config.yaml
n_layer: 13
d_model: 512
n_experts: 20
experts_per_token: 2
d_expert: 144
d_shared_expert: 0
activation: "geglu"
moe_layers: [2, 3, 4, 5, 6, 7, 8, 9, 10, 11, 12]
router_score: "sigmoid"
normalize_top_k: true
routed_scale: 1.41
balance_loss: 0.00573
balance_bias: false
router_cosine_scale: 20.0
init_std_router: 0.0129
lr_router: 0.00173
n_head: 8
n_kv_head: 8
head_dim: 64
vocab_size: 32768
norm: "rmsnorm"
norm_place: "peri"
norm_eps: 1e-05
positions: "rope"
rope_base: 10000.0
rope_fraction: 1.0
qk_norm: false
attn_scale: 0.125
tie_embeddings: true
parallel_block: false
extras: ["capped logits"]
init: "uniform"
init_std_qkv: 0.0253
init_std_o: 0.00496
init_std_up: 0.0253
init_std_down: 0.00351
optimizer: "muon_variant"
lr: 0.00164
lr_mult_o: 1.33
beta1: 0.95
lr_head: 0.00831
grad_clip: 1.0
warmup_steps: 200
schedule: "wsd"
decay_fraction: 0.854
decay_shape: "linear"
final_lr_fraction: 0.0
batch_tokens: 131072
seq_len: 512
doc_mask: false
train_tokens: 613600000
steps: 4682
dataset: "wikipedia_en"
Below are experts of layer 2 (counted from 0) of a mixture-of-experts language model. Rows are named router (the router's row for the expert), gate (a neuron's input weights, with its number), up (a neuron's input weights, with its number) and show model dimensions 0-63. Each number is 50 + 15 x the weight over its row's rms, rounded and kept within 0 to 99.
Before each expert's rows: "gets" lists some tokens that make up at least twice as much of what it gets as of all text. This comes from a sample of Wikipedia text that the model never trained on. Tokens count by the router's weight.

# expert 3
gets: " on", "s", "a", "o", "er", "in"
router:62 32 67 22 31 36 37 47 71 71 44 50 74 50 16 46 45 47 25 46 78 40 58 34 58 41 44 55 44 56 46 44 63 57 61 21 66 50 33 69 46 71 53 52 61 53 49 71 41 56 47 46 62 47 71 54 55 46 46 57 45 80 47 63
gate102:45 64 49 52 40 53 46 65 33 68 46 32 20 60 60 43 60 59 51 40 43 51 56 51 46 50 72 44 64 44 71 68 48 68 80 58 68 40 49 31 61 48 55 61 34 32 47 42 54 56 68 43 34 72 88 36 78 52 31 42 48 49 69 39
up102:43 46 72 51 73 62 44 38 41 57 53 47 38 51 44 49 69 47 33 29 50 49 58 55 49 37 70 57 57 55 41 46 76 54 54 42 36 47 48 33 68 46 47 46 62 69 24 56 44 47 35 50 37 32 63 39 51 57 38 27 42 61 45 63
gate103:72 37 29 53 26 52 44 55 46 56 49 60 42 46 55 43 34 71 57 48 43 36 31 25 75 17 32 73 59 41 62 55 52 78 56 71 51 63 53 73 51 76 54 36 75 81 14 42 43 47 75 56 54 52 39 65 63 47 35 48 53 62 44 40
up103:42 64 63 78 68 72 39 46 57 64 57 81 48 38 59 30 69 78 59 65 35 37 51 41 44 50 53 74 47 27 64 37 55 42 61 68 55 79 59 80 50 71 79 36 51 29 42 44 29 46 41 38 64 56 54 38 26 64 41 42 68 40 73 58
gate104:50 24 50 43 40 48 23 80 47 34 50 60 39 61 45 45 24 40 33 59 48 51 38 26 43 33 74 42 42 10 31 58 27 70 46 30 51 58 54 73 43 56 43 36 66 36 43 53 57 58 52 15 61 38 48 50 69 40 53 34 40 48 37 32
up104:47 43 16 24 49 71 67 62 49 38 83 55 72 84 77 61 70 14 55 39 90 39 34 44 25 33 56 46 58 34 35 55 49 71 55 45 45 41 65 37 42 44 77 40 53 49 10 60 29 52 31 72 42 41 46 36 48 58 52 55 37 51 70 55
gate105:36 64 34 33 64 51 50 35 37 74 49 36 43 48 34 51 40 44 60 73 39 51 18 66 25 23 44 76 53 35 48 64 43 65 36 28 51 42 20 42 44 34 56 68 42 74 34 44 32 54 85 26 63 52 54 36 62 58 43 62 45 46 70 66
up105:43 57 49 49 59 78 54 27 32 61 38 73 61 28 53 63 11 57 37 72 51 66 34 34 36 45 59 36 65 56 58 80 43 60 54 49 46 28 63 37 33 38 17 25 51 33 38 54 59 92 62 87 39 45 57 39 38 54 46 30 25 38 29 54
gate106:53 42 32 63 76 64 60 40 49 56 81 00 41 35 50 55 66 36 56 54 49 88 38 57 25 56 48 64 57 46 67 18 76 77 61 72 40 50 73 72 39 76 32 46 32 35 36 75 58 67 82 28 71 75 37 54 44 46 47 49 39 65 44 43
up106:54 50 51 29 50 28 53 46 59 68 52 72 32 38 24 39 49 74 09 55 65 38 45 33 62 66 25 77 69 73 37 68 78 32 49 13 57 56 48 72 44 35 65 62 54 28 34 39 48 54 67 48 45 52 64 36 70 41 57 31 39 40 32 38
gate107:49 37 31 48 55 49 21 33 24 89 37 59 48 42 52 42 69 52 38 36 41 43 55 48 69 49 70 24 52 44 58 17 46 44 47 66 35 69 61 10 30 69 34 38 44 30 63 65 55 76 51 47 63 55 64 63 62 72 36 51 52 59 64 59
up107:35 49 63 53 61 52 36 60 54 32 67 45 61 58 56 44 27 28 30 35 59 61 36 59 47 57 45 72 42 38 63 71 49 59 41 52 61 50 58 96 43 29 47 34 52 50 65 60 47 27 67 66 50 49 60 10 56 54 67 40 43 55 62 47
gate108:64 75 44 63 51 59 63 53 62 57 50 91 63 33 39 47 64 80 89 56 49 49 52 60 32 51 55 71 78 34 75 42 64 71 32 67 59 55 22 54 61 79 40 60 82 41 67 75 39 42 42 57 44 18 60 46 51 55 50 50 34 71 58 31
up108:52 56 49 43 46 46 40 61 52 34 50 24 43 31 28 42 57 47 72 62 62 58 39 52 70 62 37 45 69 68 54 33 32 49 69 50 60 36 59 93 75 57 22 55 42 53 80 24 33 52 55 51 68 56 46 63 34 43 41 66 83 55 49 55
gate109:53 50 41 41 59 59 58 68 33 30 38 48 31 56 53 56 34 67 49 48 64 31 28 52 37 66 69 41 40 39 39 52 42 68 39 33 45 54 32 64 39 63 75 43 44 39 48 69 45 54 45 42 68 78 65 79 51 43 37 69 53 54 35 72
up109:67 51 43 84 57 51 71 53 35 42 55 72 47 54 40 49 74 73 45 54 77 67 29 63 43 45 78 37 58 51 66 47 46 95 50 63 66 40 53 20 69 42 52 60 37 49 52 56 60 52 30 55 55 79 59 71 51 48 60 89 54 53 45 51

# expert 1
gets: " in", " by", " with", "18", " at", "17"
router:25 27 37 45 71 54 32 31 36 41 62 59 67 43 34 56 86 59 58 54 67 43 56 64 38 39 55 57 52 24 99 70 46 41 59 53 39 49 45 46 44 57 37 56 56 47 45 61 50 49 53 39 64 45 51 56 47 55 57 47 39 64 47 43
gate0:31 57 70 46 38 40 49 43 53 74 46 66 68 54 68 15 67 66 50 46 23 62 67 35 59 33 34 46 56 54 31 52 47 36 51 65 61 56 40 50 57 27 59 55 67 63 33 51 61 25 34 54 41 37 36 39 51 66 57 23 65 58 69 63
up0:49 54 53 49 57 60 51 54 31 41 61 47 65 48 56 23 42 64 53 69 43 69 37 62 74 52 73 49 51 62 52 47 44 48 45 43 70 32 47 27 69 65 62 47 60 64 27 58 77 45 28 54 66 58 28 60 42 62 47 42 67 66 90 53
gate1:36 35 59 47 38 60 70 41 58 63 64 04 48 46 57 44 35 41 31 41 59 41 39 44 39 44 49 43 60 55 49 68 32 32 38 48 73 54 53 59 33 49 38 71 49 36 16 26 39 21 68 72 53 91 50 43 50 63 35 50 59 50 34 36
up1:41 32 57 62 43 58 56 67 66 52 59 53 32 44 43 47 47 76 74 24 47 75 58 33 79 54 51 66 27 42 46 34 53 67 83 63 55 79 61 43 59 53 58 30 43 43 26 47 64 28 52 48 66 38 61 39 52 33 32 59 49 55 67 51
gate2:58 16 57 55 25 66 31 52 42 26 54 62 50 18 47 62 66 54 52 52 51 24 13 66 58 48 58 56 22 78 55 55 32 50 09 35 59 52 51 30 52 43 82 57 36 72 68 48 51 35 55 59 59 54 29 68 33 42 83 36 45 69 55 61
up2:82 80 38 20 47 51 66 61 57 56 43 60 48 29 47 47 48 76 28 49 50 58 52 50 21 73 38 54 22 23 57 41 56 50 69 59 43 37 34 64 31 57 35 51 45 58 28 47 36 32 36 59 47 48 62 43 62 55 38 29 85 23 36 60
gate3:76 72 60 52 67 57 59 43 65 51 33 51 66 60 77 57 38 50 85 55 57 52 67 51 36 56 48 36 50 49 64 48 70 30 58 60 39 78 49 48 59 47 31 48 58 51 65 46 46 70 48 60 55 52 60 46 80 89 67 65 55 57 43 44
up3:39 74 25 83 30 40 27 17 14 45 30 46 53 51 85 67 88 60 23 58 56 58 33 64 39 48 47 72 47 38 50 49 58 44 36 55 43 44 51 47 37 61 42 38 54 51 22 28 71 53 51 44 88 46 58 22 82 40 46 43 56 65 46 52
gate4:58 63 54 48 69 59 57 56 78 57 99 41 36 56 43 70 55 43 39 71 78 70 53 48 33 53 51 30 49 59 38 57 65 64 64 59 41 49 44 30 45 66 65 55 71 47 71 35 39 24 39 50 46 61 45 57 36 50 30 33 48 30 46 64
up4:63 41 46 42 46 26 37 80 33 38 32 53 52 59 63 31 44 51 34 35 43 66 37 69 35 24 46 58 72 58 31 52 70 40 65 69 52 67 58 17 63 36 21 28 56 53 63 67 48 67 81 51 29 55 41 43 51 21 52 49 22 55 11 43
gate5:83 37 67 54 81 72 60 38 60 43 96 73 55 33 58 20 47 42 62 37 54 59 93 57 42 52 58 23 37 47 35 81 45 62 45 51 41 41 88 53 48 35 38 58 26 44 47 58 38 67 39 60 31 60 50 34 57 52 46 33 67 38 55 45
up5:67 89 62 40 37 40 55 40 51 71 55 21 41 71 71 59 82 62 34 88 53 39 45 44 59 60 37 53 51 65 48 44 38 66 22 22 47 39 46 40 40 63 33 37 17 76 48 61 46 63 61 26 52 63 71 40 71 46 59 55 33 47 59 41
gate6:69 55 44 57 43 62 37 47 30 51 44 69 39 57 63 68 67 62 61 42 75 49 41 45 58 44 35 49 63 49 73 63 36 32 49 79 69 65 46 53 75 53 59 49 96 50 33 35 48 59 68 54 65 14 43 29 78 28 32 62 53 24 56 53
up6:52 60 73 38 53 64 60 70 67 37 31 36 52 35 41 51 34 43 78 41 42 38 60 55 50 50 53 69 69 22 44 57 44 51 51 49 62 71 55 64 21 30 45 81 31 39 66 44 36 45 43 67 50 51 39 60 47 53 36 66 73 33 56 37
gate7:50 27 24 40 72 58 44 46 47 65 54 78 68 53 28 43 54 49 74 64 65 59 57 33 16 72 60 21 59 26 50 84 37 34 61 45 26 59 26 62 39 42 40 11 56 46 41 72 73 61 63 58 60 49 42 39 08 56 87 49 29 29 40 44
up7:46 40 68 56 76 30 70 65 54 87 59 23 55 67 55 37 61 54 70 28 36 43 43 46 54 56 16 62 54 42 52 74 63 41 74 63 40 58 59 46 63 50 20 45 41 31 36 41 62 54 48 55 51 49 31 69 61 41 69 44 42 52 27 53

# expert 10
gets: ",", ".\n\n", "\n\n", "==", "===", " In"
router:43 37 22 28 80 35 41 58 32 71 58 73 73 64 28 69 67 36 77 38 40 52 49 60 44 51 33 69 50 44 49 51 78 41 52 43 48 58 58 56 46 55 22 38 55 29 81 39 43 40 40 65 56 26 67 44 59 61 65 55 52 64 46 55
gate0:54 27 65 42 40 69 53 59 49 48 56 69 48 60 39 45 70 48 50 42 50 56 54 46 54 60 41 64 46 61 62 77 48 44 24 65 37 61 38 48 51 65 56 57 81 52 75 36 54 45 68 56 42 68 57 65 66 75 46 21 57 23 42 46
up0:56 77 49 53 54 56 89 42 34 94 50 46 55 35 52 49 55 35 27 67 58 77 49 47 60 39 50 60 58 40 43 54 61 53 32 52 70 41 39 54 40 51 38 64 58 51 37 39 47 21 49 44 41 85 58 54 70 34 54 20 29 51 15 34
gate1:42 36 52 44 47 41 38 60 62 81 60 57 53 55 93 82 75 56 49 70 47 43 46 29 64 34 47 87 47 70 49 37 60 35 37 45 36 41 63 53 66 48 49 54 60 35 50 34 57 55 44 57 55 37 49 58 25 39 53 58 48 64 64 49
up1:33 84 41 68 54 60 61 37 43 67 56 40 64 52 24 56 26 70 29 51 88 76 59 20 44 60 35 65 70 47 36 69 61 73 67 56 51 33 42 35 23 57 57 56 46 47 44 71 52 48 62 77 48 61 47 24 65 62 38 23 64 50 54 66
gate2:44 52 35 59 67 59 25 88 52 66 10 47 65 35 53 79 56 57 45 44 63 42 56 49 30 45 38 59 55 34 52 78 29 48 48 33 45 68 57 50 42 60 97 65 51 42 55 32 72 55 65 38 79 53 58 33 58 69 63 78 27 65 51 31
up2:47 58 40 69 31 47 55 32 50 24 28 58 37 54 27 28 37 50 40 35 49 53 43 52 37 44 41 60 61 51 34 59 46 53 75 56 32 51 70 44 42 29 52 42 70 41 43 49 32 59 52 33 50 66 29 53 58 40 39 42 50 43 62 36
gate3:49 63 54 58 00 38 32 32 48 48 65 77 54 42 45 32 33 63 57 55 94 60 46 46 63 77 13 51 70 33 36 41 58 69 64 59 36 62 66 28 49 54 50 70 45 45 54 60 26 73 25 49 49 41 62 54 49 52 40 67 62 54 48 47
up3:43 71 31 61 52 27 72 51 52 52 54 47 62 57 26 78 39 43 48 59 38 67 41 47 45 63 53 55 26 55 41 52 43 35 69 57 43 33 55 23 56 64 68 50 67 61 33 48 60 65 60 64 22 42 55 40 56 49 37 42 44 55 32 40
gate4:63 73 34 71 45 64 42 70 55 45 82 45 58 56 71 57 26 25 39 44 50 61 34 52 27 65 52 83 50 73 35 54 70 13 45 56 17 53 66 57 46 52 64 36 69 73 23 50 45 38 50 39 31 57 28 47 41 58 40 67 47 42 12 39
up4:27 73 53 44 66 52 53 49 25 45 50 71 64 51 72 46 45 68 50 41 75 13 44 23 56 53 39 79 49 48 66 56 35 37 64 47 41 42 60 41 46 27 35 57 18 53 18 69 52 60 63 58 45 51 53 58 50 29 44 62 58 58 55 99
gate5:47 27 66 39 34 32 67 71 60 52 32 38 55 49 62 57 49 43 81 66 51 45 40 62 43 33 44 56 35 67 54 62 39 85 52 66 67 63 38 87 38 61 68 43 48 44 43 52 52 77 36 34 51 46 33 32 58 52 57 23 50 71 29 43
up5:79 37 41 32 33 64 26 46 29 33 56 49 52 77 56 36 47 61 06 64 34 30 45 48 50 44 43 50 66 67 49 47 66 34 35 33 42 52 42 43 46 38 51 40 50 44 33 16 65 36 51 70 39 34 36 52 37 41 61 65 44 46 46 52
gate6:47 55 51 56 32 78 72 29 39 22 68 28 51 39 99 66 44 43 16 47 64 44 67 56 42 20 30 59 31 72 23 44 41 80 71 46 50 46 34 44 61 35 64 57 57 37 34 55 77 53 40 53 56 65 46 61 48 58 36 37 25 56 56 57
up6:37 54 61 51 34 26 44 45 61 60 40 32 63 46 57 39 18 42 33 64 90 29 57 48 33 40 51 30 77 41 32 26 42 54 45 49 37 65 20 44 51 54 76 70 51 33 50 63 28 53 61 45 53 15 65 62 35 42 69 59 41 88 58 43
gate7:54 61 58 68 62 58 43 38 51 57 35 62 21 52 66 47 28 20 36 59 59 60 62 51 54 43 42 48 46 51 63 44 73 34 67 66 41 43 54 24 72 59 41 69 57 56 37 70 56 27 49 07 40 70 52 44 51 58 36 54 59 57 51 39
up7:57 38 47 49 78 67 31 32 74 74 46 55 53 48 59 18 39 52 85 30 63 66 45 48 52 49 42 44 77 71 52 76 43 64 63 60 46 32 32 38 57 56 43 61 71 47 55 55 25 46 32 37 52 44 56 59 55 57 50 15 64 74 38 75

# expert 18
gets: "–", " as", "10", "3", "ly", " House"
router:88 60 70 17 87 62 65 86 59 35 56 53 65 72 53 41 97 10 37 36 43 41 45 47 73 44 62 70 39 45 49 40 47 40 54 40 26 60 30 69 52 30 47 26 39 85 55 49 41 51 46 42 66 54 52 13 44 74 59 58 55 67 50 85
gate0:48 43 37 33 42 25 47 66 23 68 57 36 55 51 71 44 64 46 72 25 65 31 47 67 63 50 74 34 64 46 53 64 42 60 51 28 34 62 70 61 82 24 62 76 71 55 53 73 60 41 73 23 45 40 52 37 51 54 25 42 67 63 30 46
up0:51 32 46 58 64 50 64 50 62 66 51 59 48 65 71 77 40 31 70 47 78 19 54 57 44 39 42 49 77 71 24 50 62 46 54 36 50 28 36 64 40 55 19 73 43 54 65 48 63 43 58 59 45 59 62 21 46 41 36 46 32 61 64 64
gate1:61 44 67 66 34 70 34 53 41 41 56 63 30 65 59 46 71 37 61 38 54 33 53 24 60 37 32 11 55 29 48 46 36 53 61 55 41 70 62 55 50 39 49 39 71 76 32 62 41 58 58 64 59 28 32 54 30 44 40 41 28 47 52 87
up1:74 33 56 52 49 68 54 50 46 43 22 49 45 57 49 41 80 61 56 63 55 70 44 41 50 41 39 42 55 65 65 38 32 31 59 40 35 33 56 64 51 37 25 71 63 45 54 42 69 68 62 34 26 43 66 55 63 78 40 31 57 59 63 49
gate2:72 61 47 52 56 44 62 59 51 39 85 40 66 30 65 50 67 69 30 44 29 80 41 53 48 52 48 36 27 60 35 28 76 44 32 46 73 85 65 53 52 34 79 42 58 32 53 73 46 64 45 46 34 53 58 79 43 35 30 39 75 59 30 58
up2:55 37 80 50 48 58 59 24 69 71 63 46 50 25 29 26 31 72 57 45 56 38 21 72 57 46 53 54 50 43 44 24 21 59 23 49 69 54 59 33 53 80 73 54 51 57 43 59 26 44 61 41 64 51 46 46 59 31 42 43 61 55 41 69
gate3:70 13 41 55 58 41 54 78 39 58 82 55 44 75 57 37 35 43 42 36 33 45 24 28 74 60 24 49 52 38 63 57 46 50 52 70 53 19 25 44 46 34 58 52 56 72 49 55 42 27 70 56 44 52 69 54 47 65 57 58 13 31 67 65
up3:66 70 58 32 28 22 49 48 36 47 48 62 77 37 36 54 60 49 45 52 52 62 08 52 55 55 57 59 56 20 79 47 37 52 53 69 83 43 61 53 38 58 53 55 33 58 61 36 39 41 56 62 40 69 34 35 65 35 42 37 48 41 73 60
gate4:62 47 60 61 58 54 52 43 42 57 22 55 38 32 36 35 57 80 49 46 77 62 32 42 33 50 44 46 47 55 20 55 31 23 66 41 61 63 51 44 49 32 61 50 23 22 16 40 47 71 14 48 35 90 63 25 49 49 64 46 40 68 80 59
up4:26 85 39 16 66 55 28 56 76 43 65 57 56 66 54 58 29 28 19 56 30 55 74 68 64 46 34 81 68 30 92 29 47 16 10 45 49 21 44 61 46 37 47 38 53 66 67 25 36 41 74 59 18 65 50 57 61 55 64 35 58 29 30 69
gate5:51 54 49 62 56 43 45 61 33 54 52 46 61 64 68 32 63 43 94 46 59 49 58 56 68 46 36 47 37 62 79 57 47 37 45 38 56 55 28 47 60 51 29 79 47 55 73 63 39 67 34 24 51 50 49 70 82 56 60 61 60 60 57 39
up5:56 36 52 56 17 42 17 45 56 13 59 31 57 41 11 78 41 54 28 45 52 52 43 53 40 51 71 46 44 35 57 47 38 56 56 51 64 50 63 59 35 19 72 64 52 31 40 50 65 44 59 53 63 50 70 22 26 65 43 49 36 51 70 50
gate6:67 56 65 58 61 60 48 43 75 47 18 45 66 60 43 55 54 54 59 35 65 60 36 49 55 75 20 53 50 69 52 37 66 42 60 41 46 53 33 42 51 13 45 44 24 48 76 84 37 26 55 57 73 36 34 56 58 58 62 74 10 39 38 36
up6:35 80 67 54 62 49 60 55 57 52 48 51 60 74 52 67 50 68 54 32 40 36 16 43 39 29 63 62 65 65 61 39 45 39 45 75 44 63 44 72 74 34 41 56 72 68 85 66 63 41 69 63 63 41 83 42 76 49 62 54 86 33 53 68
gate7:45 68 35 46 53 51 52 41 62 31 36 74 40 32 49 42 25 62 56 88 47 35 61 44 25 68 46 65 44 44 57 50 29 68 53 39 52 76 55 46 52 52 71 58 38 33 32 50 51 48 65 55 54 67 43 76 56 33 47 35 42 40 24 49
up7:59 28 51 46 56 87 52 42 73 59 49 37 29 68 79 46 25 72 63 44 61 65 37 36 62 49 34 46 29 40 35 67 52 72 53 59 46 39 28 14 62 34 56 41 37 55 62 25 50 55 45 49 65 59 45 54 44 33 51 34 34 57 59 44

# expert 11
gets: ",", " the", " B", " W", ")", " M"
router:32 38 58 59 48 49 36 75 76 58 67 58 65 59 44 55 61 75 58 32 52 17 58 61 28 51 56 54 46 46 54 57 44 27 55 37 47 40 41 50 45 77 67 43 31 46 80 63 47 27 49 67 43 42 62 62 67 21 83 53 52 67 57 87
gate0:54 21 46 47 38 18 54 34 57 63 51 69 80 73 33 45 70 61 62 43 48 46 70 38 70 32 31 74 32 64 49 32 58 39 55 55 71 62 73 80 69 69 75 35 50 59 51 48 79 41 60 55 57 49 07 53 50 27 50 59 88 49 39 57
up0:62 36 62 60 57 40 31 47 47 47 12 44 50 53 49 58 78 43 60 55 53 19 42 60 52 47 51 33 43 20 28 39 38 36 32 42 55 19 26 59 69 82 54 43 54 38 49 35 58 41 53 42 48 37 54 48 85 48 59 59 55 27 48 62
gate1:56 51 48 32 42 31 53 69 52 42 65 50 36 95 46 57 30 59 46 70 66 18 79 47 40 47 24 52 45 58 52 53 68 51 79 39 46 45 65 52 43 25 50 30 52 73 36 54 44 14 45 28 47 60 59 67 53 48 57 47 34 60 48 99
up1:40 65 38 63 27 41 19 49 55 72 38 52 62 50 41 63 71 47 27 56 68 57 51 62 35 56 52 26 58 26 54 56 23 55 33 56 60 54 25 49 84 32 29 51 54 69 43 55 48 67 27 47 59 31 35 56 50 47 57 67 52 37 62 33
gate2:61 51 44 24 53 60 54 52 34 49 34 22 47 60 45 52 78 58 47 39 44 90 52 70 35 39 62 54 61 42 66 71 52 29 46 49 79 42 30 42 47 26 53 45 31 43 54 41 71 70 39 39 48 55 55 49 53 50 52 53 34 57 46 45
up2:39 68 48 47 49 86 14 34 26 44 59 49 53 44 42 53 49 56 40 56 41 31 45 41 70 60 50 45 45 52 44 36 04 54 63 61 36 55 62 53 45 47 19 52 63 45 23 30 28 50 63 58 53 34 10 55 44 49 50 06 46 52 50 64
gate3:46 61 54 48 52 58 69 37 78 31 72 69 34 58 58 41 32 18 85 79 57 28 45 66 53 49 42 13 42 42 47 64 33 33 31 65 16 67 55 42 69 42 43 59 34 54 52 39 45 43 86 25 48 72 75 51 64 43 46 67 55 34 58 44
up3:49 29 72 53 63 59 42 43 63 29 61 66 74 58 48 43 56 33 68 38 43 77 45 71 53 52 52 62 35 57 63 28 39 45 58 50 39 13 58 49 45 35 57 64 20 61 43 28 31 33 68 75 50 45 48 53 26 71 38 68 43 51 59 35
gate4:42 63 36 33 60 60 26 74 43 38 45 67 37 58 53 60 29 60 12 22 68 44 46 47 52 32 36 10 59 49 45 57 63 50 71 29 25 49 70 59 23 57 65 72 43 21 43 25 54 32 56 58 28 31 64 46 45 61 52 54 54 64 59 56
up4:82 37 12 40 34 46 57 41 15 63 51 73 32 21 31 57 74 40 60 22 64 61 59 35 44 57 58 62 44 61 53 18 27 57 35 56 53 30 47 00 68 44 33 52 36 81 26 38 60 53 28 31 68 49 61 75 35 47 60 61 36 41 76 16
gate5:20 70 47 27 43 44 37 44 68 55 29 54 52 69 51 54 73 52 84 27 46 75 54 57 80 53 45 16 36 74 67 40 64 34 35 69 55 41 25 79 63 63 47 40 64 56 63 56 45 37 44 65 49 52 57 60 59 83 39 53 30 45 79 79
up5:32 69 40 40 43 34 66 33 28 53 26 50 50 28 52 51 29 58 33 64 58 67 58 25 20 52 73 64 43 35 84 56 42 24 67 52 55 57 69 58 55 22 77 71 66 25 64 48 63 66 48 33 44 66 47 36 53 38 37 56 65 52 64 46
gate6:55 34 44 54 61 48 26 54 80 67 26 49 53 40 37 59 52 59 46 37 37 36 37 69 35 33 49 40 55 38 66 21 54 41 42 52 55 36 70 22 71 56 58 41 46 30 16 41 30 21 75 62 49 22 28 49 66 63 56 65 60 46 27 58
up6:40 52 89 33 62 74 53 44 35 53 26 33 51 34 51 41 85 70 66 72 74 79 54 47 66 39 67 35 57 76 62 65 83 61 51 56 52 77 71 71 60 17 40 26 21 48 56 44 50 84 49 41 62 53 52 40 15 64 63 34 61 46 48 62
gate7:77 51 55 27 55 61 24 32 36 42 61 60 50 63 57 36 58 51 23 55 39 64 69 50 70 66 74 66 99 57 41 40 51 53 51 29 42 48 44 34 46 46 53 54 65 71 60 48 53 39 27 55 20 53 49 20 48 64 62 49 90 63 85 36
up7:50 53 64 42 52 48 24 52 52 47 33 54 75 33 34 41 26 54 47 50 25 40 37 67 39 38 51 72 68 55 48 42 61 30 38 63 80 50 51 38 65 71 53 49 34 35 50 45 42 32 57 64 74 62 54 38 55 64 38 55 62 54 57 57

# expert 6
gets: " the", ".", " a", " The", " that", " an"
router:31 53 51 58 58 32 19 40 51 86 79 33 61 53 30 64 84 50 66 41 54 38 41 21 51 45 65 44 31 60 64 30 44 41 65 55 32 64 68 39 68 33 62 54 64 69 55 54 52 44 48 57 61 39 56 28 53 25 62 51 44 75 60 40
gate0:38 45 40 29 38 37 39 38 41 47 66 46 47 23 31 55 38 57 56 35 37 48 48 49 59 50 82 50 32 39 60 31 34 70 42 44 53 49 28 55 29 44 60 33 28 46 50 49 31 53 40 86 40 45 45 18 21 36 28 33 33 44 31 27
up0:47 72 49 38 73 56 64 30 42 80 40 26 35 46 45 46 56 44 56 48 36 55 53 34 28 44 61 62 55 67 56 60 48 39 53 37 55 52 52 59 52 45 43 34 47 58 37 39 54 99 30 34 44 27 62 52 79 37 30 69 41 37 74 63
gate1:60 40 33 00 43 43 25 48 46 61 34 51 31 71 78 52 36 64 61 41 66 48 64 26 48 55 50 47 65 41 65 31 66 63 52 57 59 50 68 47 44 58 69 51 60 56 56 62 43 48 42 44 69 25 37 38 28 40 70 53 58 67 40 26
up1:65 55 61 36 70 74 22 61 62 69 39 31 55 53 48 33 56 62 48 33 25 55 29 49 55 63 30 14 64 56 66 50 59 33 56 35 49 62 71 56 54 60 69 66 77 34 26 76 49 41 68 31 66 55 34 32 54 64 55 40 47 53 47 30
gate2:44 33 40 42 52 49 19 63 52 34 64 39 47 53 72 42 50 22 41 34 56 37 28 60 36 78 31 62 30 20 41 57 31 47 46 67 18 43 69 67 77 59 41 80 61 53 51 37 27 30 67 64 43 19 57 43 53 69 25 54 78 57 44 37
up2:69 59 58 49 52 53 53 48 29 53 75 50 39 56 52 69 36 68 72 40 51 66 73 45 38 40 53 41 22 44 59 68 53 39 60 54 54 74 52 51 65 80 42 69 69 54 24 24 34 45 38 33 84 32 80 58 33 77 29 57 44 62 58 16
gate3:57 70 32 34 28 76 34 42 64 43 53 40 27 61 56 36 56 61 55 71 50 50 35 53 59 44 65 46 35 58 63 81 62 46 38 27 54 38 20 61 69 27 46 37 32 58 49 42 50 67 57 36 40 64 31 29 27 50 53 87 50 60 37 52
up3:76 74 33 40 40 32 52 64 53 51 51 45 43 33 63 61 58 37 63 29 61 30 84 45 30 54 69 56 54 55 35 66 47 19 52 19 58 38 61 30 49 35 55 43 20 63 59 56 06 50 33 38 63 49 46 54 36 59 59 34 57 23 68 60
gate4:26 60 44 44 72 32 59 43 55 35 86 42 59 51 40 35 65 38 51 69 59 61 62 44 48 40 54 82 54 56 32 40 45 48 58 56 23 42 48 23 72 35 65 40 25 35 67 43 40 59 36 55 47 55 58 53 78 47 63 82 51 36 45 38
up4:52 59 26 56 43 55 57 53 56 51 42 27 28 61 42 82 28 20 56 63 48 38 05 60 38 52 64 43 55 39 50 52 51 17 57 42 58 60 55 67 28 51 43 56 34 63 44 50 50 82 78 57 59 46 61 44 49 30 66 37 54 33 44 54
gate5:43 20 45 46 83 36 14 54 63 43 69 54 51 67 73 60 31 41 30 31 76 48 50 46 54 78 62 49 30 76 50 37 70 77 68 50 40 29 39 48 57 62 58 59 29 32 66 47 55 46 64 57 83 64 47 49 52 48 53 99 64 55 66 34
up5:65 07 29 62 44 31 42 56 64 55 76 53 53 54 51 28 40 48 50 68 53 63 60 43 77 74 68 49 56 46 67 53 72 39 77 42 40 53 51 60 80 42 27 27 36 49 62 58 11 50 57 67 50 47 46 66 40 52 65 86 00 34 56 63
gate6:51 37 52 39 34 69 53 24 66 73 84 70 29 14 75 51 26 45 27 68 51 63 55 49 70 47 71 37 65 36 51 74 33 70 44 22 27 70 76 41 46 50 39 69 54 52 32 47 46 63 64 60 54 63 80 45 60 51 63 61 60 48 59 36
up6:40 87 38 36 33 70 54 61 37 50 47 49 56 57 59 46 47 49 52 69 46 54 42 50 49 41 52 62 63 62 62 56 63 59 64 48 34 53 66 43 69 42 70 30 65 70 55 70 34 63 70 35 47 86 33 44 54 68 56 55 77 10 27 49
gate7:47 49 51 35 48 47 40 50 54 21 36 53 41 52 34 34 46 36 72 71 39 45 80 47 46 49 62 41 61 74 63 60 65 49 62 56 54 58 49 44 53 64 61 45 47 48 26 54 42 42 39 44 45 45 72 62 64 55 64 60 62 49 66 46
up7:48 39 44 52 47 75 69 24 78 51 64 56 51 45 62 67 48 62 59 34 51 57 37 55 49 63 48 44 59 65 59 54 42 64 58 43 73 18 16 64 36 46 50 47 42 46 29 31 49 65 57 34 60 51 58 49 63 68 49 57 38 56 43 61